Experts of a small language model.
Size: width 192, 38.9M parameters.
Experts: 160 experts in each of 12 layers, 32 GeGLU neurons an expert, 4 picks a token, a sigmoid router.
Training: a variant of Adam for the experts, 4760 steps.
Below are experts of layer 8 (counted from 0) of a mixture-of-experts language model. Rows are named router (the router's row for the expert), gate (a neuron's input weights, with its number), up (a neuron's input weights, with its number), down (a neuron's output weights, with its number) and show model dimensions 64-127. Each number is 500 + 25 x the weight over its row's rms, rounded and kept within 0 to 999. Numbers have three digits each.
After each expert's rows: a language model's description of what the expert responds to; "gets" lists some tokens that make up at least twice as much of what it gets as of all text. This comes from a sample of Wikipedia text that the model never trained on. Tokens count by the router's weight.

# expert 2
router:496485482534485490443471528482449463485476439466556545525513525536526513506487504479477466509505474506471540502488467497540512518478514447459507531490481480479517513497492470533517526515511509
gate0:508493479505522492461482478481538464515540475504495517536500505505504504467479475476509469481457489497482514503556477519515512514485533475486485469501491524479484505491503508470495465514450482
up0:481504498455499527509508493544538534487570491532537501541515481491496491522491507490464511503510497521500513519500547487458488518481482506500536504489541491473534478486496530541486505487529490
down0:474549507515474504510507508533449495493476485551529506504481507527552492524473459471520482512482513537467481485514475492492543519472464492483529451508482464532463493447530515534518495501520512
It responds to: Word endings, infobox values
gets: "ed", "ant", "–", "ing", "==", " co"

# expert 24
router:484473468488506451485523482492476472443463458500516496507509498536519507519476494505510473505491506501512498553486486495537530499485494485525481543519491496512446484489519485527522491465484508
gate0:470455487491477516486518505450504476442488478468505500491499490482506528538497502491471492532487491495478506475530498502518449498455477495475480535458504468505500526516468503434461510504464510
up0:448497467519483482522511486472527492457499502487488485494491494467474543541524484519518483518524491465506487496530524505513439497447505506501481532458503464502506522533485537454477514478477502
down0:497535481484524481507552514545518487488522543494506553503436477492508527534491532564525499497471470484516487507519539488519477495515503531491462527523458481531555539534531474476527477472521544
It responds to: Numbers and initial letters
gets: " I", " M", " d", " O", "I", " R"

# expert 54
router:486474505519515440468516529484489477488481466506552529499502545556522478520494527480466527497500474522481509534455508486503508503471464474453463536496515485464459506472521494535531475527492458
gate0:521508525502520541530491514523490489516487507512493469522516478533449497475505521500473513493501503512518513494487559520514519503494493557513502489506507476470561510548508510494500518498497430
up0:483531502493490526521467485519484466510463535501546452500472497519473508497523466504484482490520532527504498491482479512507459484521463457505515441502462517506522548542471467528500521507431498
down0:470443517519521511501500494471483486551513550495504520489535553480526479466514451470506503503508505460482500522514511466477468525483481520457532440533529483471501461481553492493467494485524474
It responds to: Possessives
gets: "'s", " his", " their", " its", " her", " the"

# expert 17
router:486501449495490458515529493473480470473449451477509530540482556499495499487471511511478517472462490491476523528474532489530527543506500496523483490479492486539461474483489484552492512452473478
gate0:469531490526493543504550486512502438490541490523480517487525521500491488513516478489549459529509504472530473528471486513479487509489485509518541440537503489548495513501502474522492498508470474
up0:528511488498490499476479477471497526471566524507492541479520542497508512505488505430492522498522528514493476520484494488505562489509505477489471476490509509517445491536559501510511512515517469
down0:503515509533510485490495492455475475523497498453484520469459482469546497474526500479493494477511462516499537516492489492480519524504533476500474547504536518469478513492450512509459496540498512
It responds to: Closing brackets and quotes
gets: ")", "\"", " r", " g", " R", "]"

# expert 50
router:504465485536517461449501507490450509475506457496529502481462553514491497516516506519508512536460527503478519512498479471503506538499483475474508538500482491509481461493480479504486491533491510
gate0:516447489506496482507478483523531501522499507440518503496485456505479484520485526508483481486426543497508483461496486492514472529489507486483534536471480495486492500511541435506551476525484466
up0:472546504475496485490527518491455489468481474550474515507521547505524520486499455497510508534539458500495508529500507489505530501478502498481472497533523478502507494489462561511480519465498494
down0:499547474490468483501497518530436459528491473507506482530536500494471509492480462437492509458457475521501533526551456503526518511471484493450496496547498531484504503492427512513469480491521484
It responds to: Capital-letter codes
gets: "L", "R", "M", "H", "U", "I"

# expert 44
router:479499487483452490487525470485438462497484500475511497522519522532530461508480527512490461501479491506494536518463476484492500512525500458476485530486516508495472483477512508519489472530483505
gate0:478519508489460507485479482495478497510518506559489520503502508480495486478511472465494537490499530495492497502490534496516483506515531507515528457520539522527513472503489464515501500514502499
up0:478465508494422483514471516512497458487489490511499495489517487508539539491524510533521496486521504467518468473532522540530467513521459510535476508520541448507557513533533493508541502523486494
down0:516496530516490476484470480518499498522519458481553503476491521481538519498496501467446540508521531525441508502521506515511489490490488530483538488482522519508503503486487501507501481543500468
It responds to: Mid-word Latin pieces
gets: " p", " P", "op", "ent", "ast", "ab"

# expert 16
router:486504481520467497500522528483423480472457487503511514486510514508516482532479480482475451481468518505488483543480477476514518501495503469490473546503512501456503499485506468534511507483490520
gate0:510506477523498479529504512450483531495495516495468464460530457501478490484529522454494484472579532460498484491525485527509541482531524510513529543494540495493526528522501470537509531517510503
up0:445459504497512497519485506476498520484513487501467484534489463514495463520498465482508528491523474526521496505506517448531493517516497481539542503502511481527488478524465500544525516499551495
down0:511492510527560536489484486499527536503464483499496488530462506505493500464541482492521512465541498526499491480509513501473579470514472530484520509489462515482556469470457523478486505496519502
It responds to: Word-initial fragments in prose
gets: " h", " w", " j", "m", " g", " al"

# expert 22
router:491446485500505488455502508455500497465486430481505493502509518522539467508510510489508485497493482493501521531502542456536537541484419510464516500527534512504472483529512471488529498480512495
gate0:530488518469452518550493561510492500502518520512486529522502487492509565503472536497543483469514556494506512500507517492457470495483472528523500489531496497517532496470480499484524509493485464
up0:525473518488472507529516535493516544453518538480493480505501522482491550542497545494516486481529513458504468492510519478452512505510473521505503469557518480524519483492478529472518499471517494
down0:509489480489487454469501482455478501483474519476495505507473455524480506503505516497491502497485497509467526526454479494480526506480554497474517458492560498513503535499483528518500518522525479
It responds to: Infobox list punctuation
gets: " (", "-", ".", " which", "==", " Pal"

# expert 63
router:499474464482483483473491535479470453477519478454529532507498534539494511517512515484498510473506505521463519481474498482503467560449470489474457539483494508506456484520492464541532521486496509
gate0:465531525518449473497486459480497488529480506476472482506518469487472502470518507469496539529507445527500464458454526501481488536517487523465453493495511482537518473502534486491516487489486482
up0:540466516502518508513490474501470522479511497534549520503484502542513556557482497517485506469502547457519480520502486466556507475492496516468556533514521505489508481486498492508520516553524515
down0:541480471533470505424471521450483487499468522500500467508465466498526479494492509528497508460494492547485465502500546527472483501500488450453490497511487565493477530514560514475469494484516503
It responds to: Taxonomy nouns
gets: " \"", " end", " used", " released", " species", " show"

# expert 20
router:489512499516509463461526524519452506489520449491513521523469532543532465496482513506486475499459502499479506497485511464543482558473486464508476521532500482459511455514537481526541502479481493
gate0:522500492504477517488533495489483532505493488460514490513533509513508478508468501470513466466514518490517491536504500484520513497516484491497494519531542501453496511450548459564536561503504498
up0:518483480476506471468490505488481451482506538514511508510470508514505542503500487518480524531472453513474527499500486495477493491531512512468495525458484520518491482539457508459467454485488504
down0:531520501455476532491504495559489512470469520505475485532489513498546521513512514502470475519480495531532494493477494523517492504549457495486484561477549482525503484506485529513478481422494562
It responds to: Counts and ages
gets: " two", " one", " three", " only", "ent", " other"

# expert 19
router:505515485483476464490544489483446477500491471478516511490511495526516478520464504447456503510487495555445526493478490508470518520482524494476489486494497525486475482525510480509487511482492504
gate0:518510511478473499485509467469509514524502499491515476491509489509544506501509511509551477521525518523502478483520521535455529490532520474520543479532532526511506497546478468509505517543550479
up0:473535473492492479523484489454464497492470479497515512518498505530523475468519467509497506506531518483489511526458526492459479486470540466481473484538488518489468508516509488529521476538490474
down0:493463465527500510518488528488511517528536524489446487471482487529502493499473511475513451489549500512528480489518538516506489499524513518503499512548510539499487481517497499531494497482464491
It responds to: Mid-word vowel fragments
gets: "al", "e", "le", "ro", "ate", "en"

# expert 41
router:508459472548489455469504522476501491472490472474523493513498532544498493490507517486487481499455484512498520493502456463512486531448481512456503526521506492514453524462503527521518501489462540
gate0:476531509528523495494473473549491509484464484493505487499498508471537494523504469510544459487488474503483476482519507467495468536483465512489545490487534468489487525507512498471500521485465509
up0:482527479471500475532517531466489499543508514524512479485500483464490455520465535473436490490467453453498520515516462494517479519514497508492511503520534542516520494491502513470505483503527519
down0:480504509523525512524466531469497496448538504543482486489473509490507520495485475487465533460535492486498491489465487484540531499508504446492500519537517481480499516498458533490500496470499500
It responds to: Table and section breaks
gets: "\n", " |", "-", "\n ", " Che", "|"

# expert 32
router:500456476537500463483498518495429457483476486497549465517514484507519455519505535518478501519456492512492523517470438507512490490495471495487459518487495497514493514491473489507522493487471527
gate0:460524501480457504514490491475519481538520542508505475527511558468501477513502512513510497504519498495522470508458491463484475472555505496514532500532504459523492475470507496501496507492479492
up0:530492492509514492474494507511486499490454460489496531489493474540503513497475486482513501528484492519482530489538496521524549525435501487499491489487507523491514534527481486510491479481490514
down0:538462487502505489475509472524516501519493518516520522462452515510512506485497519494525498536474529485479526515536513493453457534548529502480516509521499437504518486499516516496494488489471475
It responds to: Clause ends, common nouns
gets: ";", ".", " form", ":", " number", " ret"

# expert 40
router:516510469529487493480533507515443454432470461458516525522504525545492518550474498514488473495475510511489461458463501496489486530505479480481483548498524515484466479485483453524535510471454518
gate0:500515471510503502491559474534492511445489471522498507500549463539489495497493474504471476473481529495535505474522506488480479476504483487522492516478529503503495537512474490482498519530493475
up0:536512461479505514485535481532514500483466480523520492528540462537490522492504526526475487469514543494510506486479508486492471481521483507518499534463515511517497526507472444503506510526458457
down0:477524495518490521502450520493446508523503501488524466523494433517496512527453513473536525468485500533496509509519517499503474551522478546498520524490508482462497479482449510522547498481507528
It responds to: List entry boundaries
gets: "\n", ",", " (", ")", " –", "),"

# expert 46
router:511468467534518411472510519474446465457456471480515522508505560531515468552461497533468487514473458489474542488503511484491475530508508479489514521461509519473497480515492487517496498490489503
gate0:498488472475501502488498507510507499517468521513524563495493474469507549500381477491499515497531501518537486500502519541518500503517505480497486543478496503419483485492517482525509493519498493
up0:530483488519498494497470496564526547483494480498506571476503480481483512496427433500496497529531475483543491477523526471487478491503507496511497520462498499465509513480491518511493484526529486
down0:472503546488488491515455520529483498481513490486473496527497461506476465509515499449508520501520499503537462518489489475492528457475516479479524499512480484523522498536479542538481508504465449
It responds to: Table cell separators
gets: " |", ";", " —;", " /", "%", "0"

# expert 38
router:496468478516476433506497487480477485493466477479497502531500534529497480525449510490467472532462520487472512484492500443512502525505510477477497517494519505490482496501479475534524510459460515
gate0:542504513492474505507528471474529512521489540497501493507455538479480485486500472504482477482481510490543506520473511499507476484494515526471513548467504492517513513499506473507511491540541510
up0:480470542518435537491486516518516526461560481466512534501497505483508500538489474470518505506492478491498485464547523472519529509509464430542506477525506510481469441510504523476485531503488490
down0:503528501496474517509500451518453498487509491488483506538491485518499506482489450510455458503468478496466500459469481462527468488475485490498475509473475489501512452476498530472495479493485497
It responds to: Table numbers, blanks
gets: " ", "\n", " 0", " 1", " 2", " 3"

# expert 33
router:486469494520493489496519544481475437485485459515526534488487558528511497521475527499513489549452475522476487514445492487495490525468510487435486509465542490481489480493519460519502514515500526
gate0:446471540508511522541494506518507468520524504497487514485484490444498499520523493441505504557530466521507504551510505528496471487498504512512487483475537489510488483455504454555545468482542491
up0:520473472498522473484484474476541508484552490530537467511522492524515508481497514511511504454498525503507451458496474525516481504540520486501524492530455507507517512530522536473455508535482519
down0:493511518476468513489529483525499489534533486477499508536496498485499504510480489480515504491466493488489494490496443446456535530512489456495522514510515539507506526491471486500506502511496491
It responds to: Auxiliaries and census text
gets: " had", " he", " a", "===", " do", " did"

# expert 27
router:541499502497484469468512536510445473501458506495507504503499516536536537510456529491469510529473489513478499483484503481498527540450485502509461564503495535505468495468504454547490481504503549
gate0:523485456503503518476457509509465467525522521498548477465525527518537513489529516488513492504494531514488525525503490481529485468517501503470518474534534475518516485486532498473488529538502477
up0:472504523492522480483510475477490528499495485501459506554482487495481497493560487532507502508507455502537518504463543517493495531498512496525475493510466493488480494503487537512520457499502469
down0:485496483504475489502416507506466485515481482486491488460501487536475500512492517492487492513522505508491491449500518525469464487482511476514513489501536512484512480471517552521477487473471543
It responds to: Eastern European places, under
gets: " under", "os", "i", " States", "ia", "an"